Weights of a small mixture-of-experts language model, trained from scratch on English Wikipedia: vocabulary 15790.
Below are experts of layer 10 (counted from 0) of a mixture-of-experts language model. Rows are named router (the router's row for the expert), up (a neuron's input weights, with its number), down (a neuron's output weights, with its number) and show model dimensions 0-223. Each number is 200 + 20 x the weight over its row's rms, rounded and kept within 0 to 999.
Before each expert's rows: "gets" lists some tokens that make up at least twice as much of what it gets as of all text; "mostly gets" lists some tokens that are sent to it at least half of the time. This comes from a sample of Wikipedia text that the model never trained on. Tokens count by the router's weight.

# expert 9
gets: "20", " ", "–", "19", "18", " due"
mostly gets: "20", " COVID", " According"
router,210,199,210,173,204,247,175,215,198,215,219,193,205,204,182,189,183,202,187,186,171,225,234,205,190,210,219,244,197,199,176,250,172,181,214,198,186,188,233,184,205,263,215,218,172,184,193,202,147,207,200,222,190,195,200,179,206,191,202,207,237,189,199,171,181,179,235,222,230,183,206,217,188,233,226,204,197,190,154,184,216,182,182,208,204,260,212,163,198,213,167,207,194,207,230,215,197,169,211,196,212,200,203,197,190,195,156,221,199,183,178,202,184,195,217,196,205,194,168,193,185,207,217,194,180,180,218,218,219,204,190,206,192,192,184,234,185,185,172,197,213,237,190,181,208,232,211,172,188,168,204,201,201,207,192,195,226,185,182,214,198,238,166,186,187,219,227,207,207,217,198,222,206,140,200,208,190,194,195,197,197,185,223,189,182,251,180,181,166,220,209,185,221,214,194,207,216,208,226,210,221,161,180,190,231,221,230,203,214,174,191,179,190,178,192,198,204,178,209,187,212,200,179,211
up0,187,184,185,185,181,201,180,165,196,213,185,155,222,199,203,213,195,170,194,190,179,168,226,204,209,177,234,192,166,200,216,218,171,236,178,186,205,184,204,231,215,205,210,213,187,196,207,220,171,182,161,201,202,172,214,178,211,181,205,222,221,176,238,195,219,189,209,193,221,198,192,220,201,193,167,220,219,243,196,162,172,207,176,167,194,252,206,194,215,236,183,218,196,233,210,210,202,221,202,193,228,226,239,176,217,228,200,222,180,207,187,229,226,209,168,201,231,178,227,198,199,167,202,214,215,202,182,172,229,172,199,229,206,190,216,200,200,227,226,202,207,221,192,201,209,193,194,220,174,204,215,186,222,217,193,192,201,217,224,208,185,201,207,162,211,202,180,203,200,174,165,202,186,175,221,198,217,201,169,174,209,183,178,178,191,226,227,214,215,200,213,230,211,186,158,209,176,159,181,181,219,200,226,186,205,206,214,234,203,185,195,164,170,164,178,193,188,210,214,190,219,234,172,207
down0,192,220,229,198,203,189,200,199,226,204,231,206,230,183,173,188,206,232,212,202,215,218,163,185,225,233,202,192,194,187,224,230,197,198,185,221,207,217,220,210,179,188,174,186,198,184,176,165,202,208,215,168,178,198,212,201,208,238,192,193,224,191,231,189,154,208,206,221,196,195,146,176,196,202,200,198,158,202,174,217,212,188,227,168,208,205,221,216,177,201,192,181,189,165,188,158,182,183,177,224,171,178,185,225,204,192,217,196,197,206,194,189,222,189,239,163,204,192,211,208,192,226,213,195,200,187,223,199,189,186,198,208,210,211,182,179,204,190,196,213,200,156,183,195,207,233,226,210,200,171,168,209,184,147,241,200,200,219,208,181,224,200,239,209,156,215,192,188,229,196,220,171,195,231,216,213,177,180,191,190,172,186,163,191,208,184,179,193,195,217,163,209,189,223,230,193,175,216,224,206,209,187,166,173,176,212,214,167,151,208,227,211,206,239,219,172,203,189,195,174,188,204,209,199

# expert 71
gets: " of", "al", "ic", "ical", "ive", " political"
mostly gets: " social", " political", "Scientific", " economic", " natural", " human"
router,207,231,155,190,217,182,194,178,218,197,187,186,228,177,207,171,205,221,192,202,198,205,171,205,187,171,212,216,225,198,187,211,197,217,212,213,212,185,221,190,190,197,198,210,164,189,190,178,196,216,170,235,228,174,229,177,232,184,241,197,203,210,213,173,193,206,253,205,237,204,199,224,205,229,242,198,177,165,198,186,232,199,203,214,220,199,174,223,181,178,218,202,192,234,217,189,226,214,211,158,211,201,214,189,205,181,198,233,202,216,150,202,219,195,179,215,204,202,154,211,193,185,217,197,196,203,210,208,191,231,218,202,206,170,216,175,173,198,201,224,217,223,201,203,184,184,217,130,210,187,213,186,176,199,180,194,230,181,213,225,163,209,193,188,194,212,211,214,185,209,211,199,213,181,155,186,219,179,217,218,214,205,222,201,209,209,211,210,195,214,196,170,220,215,145,197,164,202,212,206,201,180,196,164,236,193,228,198,200,225,194,185,195,195,182,169,224,187,237,163,218,184,192,215
up0,192,230,176,198,211,219,198,172,181,199,216,221,188,242,205,189,215,219,225,188,184,175,179,186,193,206,267,226,202,172,190,169,220,197,160,185,214,200,204,216,210,208,198,191,234,216,180,165,190,213,172,207,194,191,244,221,220,173,231,182,203,186,196,200,165,201,231,179,224,190,205,206,210,164,235,175,205,185,199,208,227,166,178,186,252,202,184,212,203,224,172,212,212,203,240,192,208,179,226,190,230,223,194,201,227,237,212,203,206,211,189,183,229,200,194,177,201,184,172,188,191,202,213,192,219,183,171,183,219,219,176,181,215,224,203,194,198,213,187,214,200,176,158,187,190,174,191,168,210,203,186,202,176,205,195,211,209,207,176,221,178,213,186,181,174,214,200,251,230,239,203,182,171,187,196,175,233,183,198,236,175,195,238,213,222,235,195,186,186,204,225,196,175,178,185,202,225,200,223,205,209,166,201,207,182,192,180,183,215,220,200,195,194,190,182,182,203,208,207,166,203,196,226,184
down0,214,162,213,186,168,197,179,206,224,196,195,195,161,212,208,198,229,203,195,167,182,232,177,223,223,198,226,175,199,195,202,182,215,195,233,212,192,171,211,175,184,210,195,206,178,187,230,184,220,231,222,178,195,217,153,201,212,226,203,212,185,182,188,217,186,205,214,224,218,206,179,213,200,180,219,194,188,184,204,230,196,221,226,194,180,191,221,205,182,196,211,236,171,157,214,190,220,184,171,185,210,170,224,190,160,203,176,206,193,239,222,229,210,167,184,205,221,197,173,167,209,245,198,180,237,200,183,170,186,181,219,216,184,212,194,217,183,178,198,196,212,212,209,211,212,192,230,203,193,187,241,166,160,186,219,205,191,198,204,170,220,182,180,152,229,202,200,183,203,185,214,207,242,180,186,199,200,197,178,160,213,175,224,194,238,200,180,224,201,224,185,249,179,182,205,226,214,212,207,191,219,206,194,189,179,198,191,205,202,242,189,213,184,234,228,224,218,190,164,200,201,189,198,192

# expert 27
gets: " (", " ", " [", "(", "–", " \""
mostly gets: " (", " (\"", "(", " (/", " (°", " ["
router,173,190,211,206,204,218,147,220,193,201,170,203,242,188,165,205,228,221,205,164,192,211,184,219,210,190,213,192,216,232,195,218,184,179,240,171,210,177,215,189,188,224,200,213,215,206,196,209,174,198,203,199,176,205,186,190,219,197,245,204,204,218,177,183,189,191,205,202,204,193,226,197,221,209,230,183,185,196,197,201,203,194,219,208,186,234,232,187,199,239,184,165,180,216,201,190,194,187,206,158,213,208,221,227,184,179,166,217,194,216,157,180,195,236,180,212,189,186,194,196,219,224,179,223,184,167,216,224,186,204,198,172,204,212,229,229,217,176,200,174,218,217,209,187,171,163,245,204,200,193,194,202,172,209,180,192,221,213,199,238,191,206,183,158,201,157,185,203,198,225,190,190,211,177,153,197,158,190,187,179,210,190,201,177,174,193,191,223,217,222,217,173,221,218,203,214,193,197,198,206,236,216,204,207,209,202,194,277,214,185,214,200,189,168,202,187,213,250,194,184,207,196,197,206
up0,180,223,227,199,232,207,217,220,166,197,184,202,171,178,187,201,195,178,197,190,177,196,208,192,195,205,199,218,227,174,216,202,167,227,210,219,201,211,184,228,209,200,212,215,189,195,217,172,176,178,197,200,228,206,193,172,218,172,232,233,196,190,199,213,201,159,192,214,203,194,233,192,239,210,217,159,195,233,212,218,196,176,230,216,201,240,182,188,192,161,194,238,207,205,204,229,222,241,232,215,221,185,230,213,154,184,171,204,196,193,226,169,209,213,180,226,211,196,201,200,195,210,192,221,179,181,169,196,187,199,229,206,225,219,205,205,226,205,201,231,175,176,167,185,201,189,179,206,204,239,205,208,218,197,168,200,232,197,231,217,210,227,185,193,200,179,229,210,160,214,197,184,205,171,172,205,168,215,206,206,220,192,220,174,226,176,180,225,218,213,185,177,181,256,187,190,201,164,185,182,176,208,211,213,160,182,190,218,210,194,175,200,184,173,216,170,217,201,206,182,200,196,166,187
down0,192,212,213,178,164,185,227,187,185,183,252,199,206,229,223,173,187,196,196,220,209,194,174,199,176,229,211,166,161,232,197,178,215,204,211,236,196,205,196,209,216,195,180,206,210,178,151,211,222,172,195,170,186,189,189,221,192,191,195,197,185,236,201,181,207,213,192,194,161,198,222,164,222,222,193,226,143,202,177,207,213,197,204,233,175,190,233,178,196,210,211,211,229,186,216,215,190,232,202,192,206,173,155,204,193,217,174,204,221,214,188,193,190,204,231,181,207,214,201,211,207,212,195,150,236,191,199,158,204,208,181,210,231,216,189,212,185,198,222,221,211,205,198,187,178,209,201,209,185,181,187,233,210,213,191,194,187,221,218,192,170,221,217,220,162,186,190,205,219,200,189,201,201,243,209,222,222,167,205,189,214,184,243,159,179,210,215,188,197,194,209,198,213,217,226,219,200,194,233,188,227,187,149,188,194,199,183,198,202,193,155,215,233,179,190,220,160,211,206,214,207,193,168,212

# expert 26
gets: " ", " (", "–", " −", " +", " ."
mostly gets: " −", " .", " +", " (−"
router,194,182,171,182,205,167,168,190,216,199,212,189,199,193,184,178,205,196,197,185,186,208,223,226,176,207,223,210,203,220,199,213,193,202,221,212,194,214,189,170,218,201,213,221,214,194,194,178,216,231,197,226,197,198,220,204,231,202,198,193,203,226,195,187,180,212,214,179,209,236,243,212,220,240,221,227,211,169,184,153,194,181,209,220,226,200,190,185,214,200,213,214,192,214,200,171,214,215,207,196,208,204,189,181,217,209,231,219,180,172,211,173,200,200,201,202,203,156,170,157,171,208,195,219,152,181,200,211,184,193,205,163,178,199,229,208,193,188,195,222,200,218,206,168,186,229,208,178,225,188,228,199,234,208,153,221,214,214,226,234,202,199,178,184,181,196,177,180,201,215,188,250,188,173,189,192,173,230,186,203,202,193,201,168,189,235,223,243,202,183,250,148,232,192,184,221,189,196,206,194,194,206,193,206,219,199,219,235,210,196,198,157,165,205,190,165,236,221,189,188,196,189,169,179
up0,195,207,171,213,211,216,208,167,195,179,232,223,224,196,197,171,226,225,211,204,205,166,170,209,173,223,182,196,222,225,219,173,215,200,186,196,230,218,181,232,186,190,201,213,227,212,167,144,192,202,209,208,159,174,210,237,220,207,207,146,200,178,188,254,212,200,193,188,204,194,258,202,225,193,202,193,203,207,178,150,183,190,169,214,196,201,167,203,187,198,200,203,211,207,188,170,190,158,203,236,194,227,205,205,191,205,201,190,163,194,200,236,181,234,216,202,189,187,183,188,178,219,200,175,184,180,198,187,232,219,187,231,164,207,203,218,193,200,184,181,203,186,198,174,206,189,216,205,220,202,242,231,202,200,223,206,229,191,204,209,201,210,173,214,201,231,207,173,180,202,205,193,195,196,165,182,215,201,196,205,201,186,181,188,195,206,187,225,213,212,185,188,207,205,165,184,166,194,225,187,240,208,181,228,229,217,194,222,242,197,187,197,224,224,171,174,180,202,201,191,217,176,221,222
down0,173,228,201,193,190,245,235,196,221,217,190,169,187,205,189,207,208,188,206,204,189,233,215,171,200,161,198,190,174,175,213,208,201,192,217,201,187,180,192,180,184,231,209,189,183,181,163,204,244,188,200,236,209,190,184,197,215,187,194,215,197,221,210,187,224,207,188,195,182,192,164,191,176,165,205,201,200,215,203,216,198,199,208,198,153,133,203,209,226,188,206,206,161,219,188,194,191,175,199,190,217,198,184,206,201,220,207,194,214,220,198,175,239,161,162,194,252,187,222,199,188,187,204,223,214,209,195,190,137,200,187,196,221,219,225,230,201,232,203,237,190,212,195,224,195,234,198,197,203,159,204,193,207,196,189,163,207,202,205,185,158,198,190,209,210,182,173,228,201,211,206,201,203,168,172,176,182,217,178,235,203,179,215,238,210,209,179,209,173,201,233,171,191,175,181,203,161,212,210,212,197,194,183,203,193,193,187,206,161,162,201,204,185,215,178,172,228,178,228,216,215,216,205,187